config.yaml
d_shared_expert: 0
activation: "swiglu"
router_score: "softmax"
routed_scale: 1.0
balance_bias: true
n_head: 8
norm_place: "pre"
positions: "rope"
attn_scale: 0.177
init_std_qkv: 0.0265
init_std_up: 0.0265
init_std_down: 0.00377
batch_tokens: 131072
doc_mask: false
Below are experts of layer 3 (counted from 0) of a mixture-of-experts language model. Rows are named router (the router's row for the expert), gate (a neuron's input weights, with its number), up (a neuron's input weights, with its number), down (a neuron's output weights, with its number) and show model dimensions 0-255. Each number is 128 + 24 x the weight over its row's rms, rounded and kept within 0 to 255. Numbers have three digits each.
After each expert's rows: "comes before" lists some tokens at least twice as common just after its tokens as in all text. This comes from a sample of Wikipedia text that the model never trained on. Tokens count by the router's weight.

# expert 27
router:152121127124160129148170144137108136130142118152154105104155159118083170122116128091109119206103123122095108149132177150079105138096112100146096172084160159086150145093123147134085110106129147109108148118121138091130120125166142096143134133115109142125147136139121143083152139111120154138156119134130156112100094104107096105122151142159114112095123102151081111095153089153147155096164161095153114123113113076158146138132138142115104142111076154128104103143147115109091141145126142154166107140141121126158143122161140111077126144138126142133116088118142139174153117127116090173100121118159143118137123166146099108101098119145120148183145135110071121137139097117107101124137161163142125078137138142159144151105153111138104086145109150143140135148163156101157109141125096
gate0:124154141127113078131177100155145151145095143131172148104126077111118110140158134162141161093132143128118122125089134163082110139089143151137122154129097117156188136105150130132110106104154126127113150153150179123176086153117133138119142153105108136092120147109137102136129142064086127124139138154132121054142149150128105156137084156168196137123110120142115137108135177102143138103112120143118148142146143177067101143157135145150147103110091107169108145109134140101091147112114118100122097129152145141118109129169110146132118105091136132118118131140125138133120081117131140147102115143139122125136151090149140116112158130151150132114090133136130095103160146106141123110122125131099176116143115150149177120075142138168121147104144074114079139169126127167150146143123130
up0:096109100122211128108117164145120163137096163146134123143129112134138133158129128118103158089161122077113120132144118138116146118114132116188150116178136134094109139084086096126109145123154111156105146110113154132147135098145141116142124120111125116105052210135162108156128133160108125131115105127159159105117148111127122148119137159140130144137080150127144130107191098135176161139110114146139143094150146107112130140120094179156115129116099170183109097153140100113075119145158134124128153154102111170145100108125132124142109142150094168118123114156110117129164099094109114161143102150132118154118106111167119131157117099111148116152151132121164112118114132141188106133139112142119143095154151149112118109080114140120115154134154112122117123127151125123117079166147109
down0:115117094130123128121107122141100131167096127118101140158122121141113109091113140076155118085175114139116123158095118145116134151081123136146117108108106125144105181119204138155125167129104095171142143111108121096096163071111134110119103121135159117137104093123132124139117098098110143100110122139104120146113139110121154113165149133145163137158151159155117139155107139145121120138133146092160109115103119120142173159093117130124116118111128198139135161158135158119119076118180116118134067124094140121150088121101161134141118144131121154140117133089155142150118149117113132177121137105139129096134053129110142138097147115132131088139141112103088159156145144109103126126089110144139093130140112121083129088125117137148104132136135124068153134170164145148128144073082150
comes before: " the", " a", " to", " that", " his", " it"

# expert 23
router:099152133157150158150142115118112115105114108113144183115078135135141143128109158119136136163153123151096093107143139125126124152158147143135097142105117085147157113124128140154137128150142086099121163153167094149106127118113092122196128125115156137141112098094121097130107104104154098140166087153136099177129101143114147173156099139104170141098076106126148175137094123126162077141109138136116118122134127130153090124151148137127115121098133153113101121125165106170144132100115143139138108154151127120135104091143124116130140150102114115112128107179141156117151150145108148119131144155128136155108143147083171138123116135110165145103099128104173099098088137155108106092084117097106132118154122158123162126098169111101116081144157065120115097140110131090146104099192131
gate0:135166162086142181129123154119153142075151112144070110138119130087146120084104139157129113125129131095121126103104185103074136130128143127132134111153144126152162103125125114154108117156123117103126128120126112098116128135139118059088131116140148083092132113157126110118151164147125137109119157148123132131080154121085111101117118102131124143160099131117143145100126095104085116135135146153133129141126123134150122140129133136163139152128093124137146151135120156150092117167146098093160088136090136131133130108163099170142117083135129102099094155175160102133143098120067114166154136137148122132107137115104121135119121122146143119144103090127149144153152117138160134179106095140147155103181124096106159136099190139102159163130137110094118131178081169173141159109132131
up0:146118106120124108176097141159120103185096167078123117138158104159135141127138100116122121080100126119128105091137108133124081126106128131089132122102164132092103091108180112087130131100127099133122094159099119124131129092143126162141141081120131139135091118103139091136100187129149181149130111124074107099108128135094118137138173128154110149135133112112103140096167122116081133124127097111087133144113103131141060128151123095096137118115127124133087174142122084139134139108145135109112103088099125117129160146087116155166126154121151142172154134154140101130123147122139128141110133122103153134127119100073108142124131143144106127083131128152146105071124149107122081085148137129102138126111137144108134116096119115166141109134127154175091125122142086152110091171144150
down0:166103124129138118074125095119150113135138090141090138154138159107119151143114112143131115143132109104112174084091128125150174137123127136112139098138125113124125079113163103140140144111117142107112141097115140105140127123071162106139136131139144140141088120099138136118140141064149140118119136173095150125159126168122105133121126121111142123137131145143132125106118142196170154050092119115123141159110091094143139128114169090179118139127120103131139108131123156130166095136096134124094204081138152134122125144122105115129134113143070148105126128097138119091120167091119119140117119146162093117142129146157127141155115105133108065134153149116114103147144130132145149121115102129136123110135160073098148155159149130075141108123130129062123111113120093117121181079094130
comes before: " ", "\n", " 0", " the", " 0;", " 1"

# expert 9
router:101114154111106172115141170117102112140099169145187165152104114120106134138136121176123128104152085165146096162135105112161092129126116112089122092154129122137107167122112158104158142111146112126154141136151172142096160118129149117150134166134127135117076158101123095099140145131118173094125110133142134104141144146107094066158123096130124157110125139119149112146103165167150152114145127117109142159139110117134103147122150111117113102087103154102162118137096139137154163133102145146137097133179108082174124098119136158156125135140113137162118112140087108156149118081126115124098120178121128115135106117124154115124142147141131162130076124096101164093174141097168132157158151145081132120134106187077118111132125139124107157132148144125150122131128100142157178135107157
gate7:125102147127155104114156151124123135110077081107106085164089108160099126103130107123174136145099112138147149102123120142131106127148143159158185095172129119104066125153101102136134153128094136101132086100125120127140142182146153106075147131089116112101146136181088097113162174101129076135122153142109141118173129084135130125143100146155121140114110126151172103098121134134149112143123128139140148121130169120119108135124099117167119109139153159142124109150102104155137107134119152161135164148139113119130100133130151160134146127129119101117135131123149147142119085162119153104136154122122135120141124136130146133134135110114145155121159123154120121170155101135088089156129084142138112074119069093187102127127159090133166128127131069103150081104097121131133172100148115
up7:120125122154099135120152136186132119090128158149121115140125115182127150141112135138140107113114129108082060133124135076116156146102142157137138150145138120088149164082143124094115070133171116096109117119132099098139128145091160133118106118198121123101101131090160137128102123094084144128133140146113130136113134141094126101130100121106140145096140135129121179149159143126135102080115125158111123114092080119113128118115103120091094106173153106115127109113110112105104141135146128125109128137104121143119134098152151115091096141102134136109096168122109121086179101125142106116120100122137139135105107145156124110117107145117133118157082087134137112122116109124153118063119113115090133143140143161124185117145160096186126104169107171106108128145134138083106147106182166
down7:152143124127126137068105148118100142175178148126117113148135192120128117140115120124157133157087141148092150136095124117113127109131142140117116086125143138138144137073123110178164118151138126158157158132125152149149162098120112110128144164143134100151094130179150121097157091191112101135129077142127150128163157131113169157112169130157144139128073113106150107122158115073145107139141109129128143097127166112152101138113106142133164144100136116151139166116143127101146143130148150127159141108173142123080129117117107139128120090158131105124103163129166116135183125144133123101108134160135133147155134160136145134133116075157113140114160117115153182109147134129134134120095100128144175157123096124154133167143084131104130107105200150142175172125102126114151130139122140
comes before: " |", " July", " /", "M", "G", "P"

# expert 22
router:142141112110151135131111123138121166129101128113077129086097155089147087129135088073134128106122147130126138156123116165138165093114114166107170146151101102102144128096130093128138081103100189143157148111102125108117095164114154131116129105146133094112168174129158128141117142130150119132115114103178117137112130117138135132135149127144109125119089134131114082121099128146153148100119070119136150090114125083133155148144116120130152141091131118135129111102142105130158102112158113112124133173102120130093145143164136124139092148120178146119121116139156105128137120138093123149071107149114098101139157109139117162173092177157096137112157127102142141153149098132119115187136152149152123154188087100128094108145133124149148092149125087163134140158105139090085092150164124
gate0:158077096152170082163141124111124127123145113147135101127169110134157135115132144138141134094135145085137068134126126125116162128126167083128136115161126143078148129162118178120159152151136078126131159131128178132136120126102143159147147110150084101116126101118137158101126136139128159118155121057105100125133078138105112155105138140100126179132158161141107203115141137153131145123163116162151113128116089131151146128131125108144090147167154130112151124157117107133124123152110136136131119156106131137120146103138103110136156108141110125135057136123120155103144148118125112136154139115140116070103108106153163108142172138169090140103144112115150142138167146146131154104110149187108154098148137124131104157116149112088101160163115167094122144138109146122109111120146187
up0:138101168133162132144146123109115145154113125157131137134065130153095148146121128096144129096155134112116136126164088157089133119149136086154111146116138130143137124106113167115121118112137147171087128098151099123105101129128178147141122090155085125108065131124130136128155163118103117112140169128136167098166137165081119134146109111161133070146157176111115084113184154109117119162167144119126117107070141119123106133125144119115135121139133115110114158127123127098117130133093157099112070164160079130114124149169147150167122125123141151141136106113129088148105098108164134121161123127174126143101109102148117116181149137111095093107137113124122158127154145157105141123111177135114131123135114114130156154092161144115141163090124112156176144074153130154149124171142117
down0:127139143121134144169115127118188152108095124151118140124085118142093124079147183162062130129100153113157119120128175114181147136117147161121110105116157133135118094100121123154168134168115106145149154126109087137097161169111146073124144114101162148172162117120143126149120148128152142130118163149071148132100143125117094112111144114087120134159154125117126202145132122088112092092115167139134134044105132135126153135126126156104087118138114134111130146099122163096132148103129116098133144109133127130128142132144139143091151112174071087157123084135134144128141148138109150130132113152123088136191146115132113128136108111165123153119143112128153133115131116070113088132137110116163092099155147137086148140138139128125117152138161128122130149159149128120120100138123127
comes before: " the", " a", " by", " his", " this", " their"

# expert 26
router:147128133123105119144145113091131146134111174139144138095152096115139147124123167127145099148159143122129133146169144102093102138142157128090131144162089158096148179108140143101152117155157152099139094121137127153075097139162096154176136121099110150137138112124116196141127099120148140050127077136133101162178119083133104141138142065090126148151125138126124137113102103124141124147140095134152166147149118132157156135134145095138107153104123139116117164080119127157131069082145111121125160118139148104144106132102122131134121157145110076131083104084141105089134126102100132118146101159165128098121099101132172157155093134134135105142125137114150142106169136105128147142120138095138164126102112133108124137117107129120105133129188082105150103157154145092132152120127124
gate8:113177146122137153129120138148118117148077120144171155161109152130102158149109157095108114115147125094131135152164097153099112151135098157147160117121126121109160131157103089114149127150118098117153107139114155095116134099133141117135087083138123137129139146127092138149145110153142176107090067105129165125128113177125134126129135099127134129115122073121131127124105075131148147086128124126152123147109148099091143163112151110127154160137116122094134110089132090136160146075119136141132082097164132150137152149134117085138116135181143101108122135154125137134145116106095141112154106123097136090187157126136126148143117100117073063141090103123131118108102123116158167148132110122171132132161149107109094186133116147123129146152105115174124157118107141132146121128049148
up8:097127117104151148125124168130110116078145125133111140128125158152133187156098128111143096123122146142103110106064106156180116149122109111103156147114122147126128141143130159123135159120115109118127152106142139153102096126162131132125072188153125087123119106148147119102103107145097088117133141126130146094070088110100181161150125163125138122097144116137158094145161134112156097146155127117110138106152155147135180106111096111157152108070130118156105095159148096118155142141148122123081147176098143081135095097163103131120169139123105139106111124145122142143087169178138129140112139149128105135133120121145164118116133147128126148109125118150098132172084135096083177160149172129100177110158122154157123112124112183117111141142135133134138137125121108127137135146098131
down8:122120141133129119125082134140163132105137171171116136101076130155137107122115151107130078074122149136103125127198093134140141124123129116117105127117125125140123071129124134129105158115154124089123162126155094109169095094091120144163123104098123133156082112129106102093057138160098153120120131097129133142134122115108088139121147122120114084117119135109125122135139112147139167096119149118101098077176140146149091144127112125086128131138089153115135159159135113082154127162156132164146109141089132119120169130140177141100116103091122106162087109130112154085152161119140106124102115123174125126125095099146147144115121099106125149118135136108095106111149132148128139153128148093115088112122102134117098131121158183126103124182131151115140092077155124176085116139106128
comes before: " |", " %", ";", ".0", ".4", ".5"

# expert 24
router:158121152159134133118155158109146145101124109127128112070115112121117150107140173146096110153179127089124158131126151124136104140072135117097130133159087115099117080099117137130108107123081163159147141104121089105121155160102172121116153130143120122150118154090122123121131104190114114134098174128118133159095117119156114124141152112136129118152186118126161110081142123130136139077155143089184127133116101160129128155119103128133132132147116144115167160139120138140083142147160129145142111151113101127084140104119144199103150123125139112085134077066151114138149143122136136153110111142160124108106115105141105124094082116154112130125152121117160119125139147149151134164198135142156114153090120114122162127153100133131086083123129151160066144134115109119145115122121138
gate0:132154142093125107096101153119130142070100137175081138099119160156132131098129128124123149168152149135129156114166112100133135148147175133143115115102123153082119104110100125106111111181138162127094131139161154100125111106179133149153126135145140162133124130122108121135142119180113134117146157128144150184173135132134127143143148091115122109105122128158113099100150156165142129155159153143168118112148129125097141118132153148158117115205089128101130137126124112111137106158084094150099139114147128174159084085128103090101081131142135132170165126110155148111090133151128136097156138118128151124103152126095098116081113116135134134152161137139141102136152104113167091138137130133112171153134167163154149122117132106109155141171117103119112154137164100122085172126169098
up0:115159125124105159115130105124145095108138126125141136119127141153105122166149192159128128107133134125138136115128095121128105123106121100127079148118149121136117122106126074134135091148093096122161128142185142113169108116096135099134107099126128120147102094091110180152122171114108134148138148116145153177104121115116093117105116157177106184158122139135093171129120096124139149154127130136069154152153108124163118138138103136155117171143150100168167114134080119114118135132153172135165124169141105105141136141106147089122108151137112090096083121114108163121178123110155155145154124104154151120111157154116109112141127082099120155146098120101125108175086162094142113092094114131153120113112165140173124137135095150100159079171133149125135149127103106088129115121126134
down0:143138092128110101129107083118149163132120130154151091115143131148100140135114080126143120076126103149117083136125122143102102106118126132115156119109101141153144117163150093105115161120106129170130124148072136114094122147105120141138140149129125136138154114124151133099175150118154120128096128123159123169115142113140122137128147136149124078141095105128145108130132146114107139141100110117142109149113189109134132112139109171104117148059133143149172110165158128121139136129157147097127075115149151093130089116119127154126154143149149147138092149178169152167077129106104137117131093105146163149161098129084129093129155077119106139158105097165074139097158111114143166151087151140172095123123120114114154104152093131131128143119154157116126166116125154180125177084095144
comes before: " of", " in", " and", " were", " are", " to"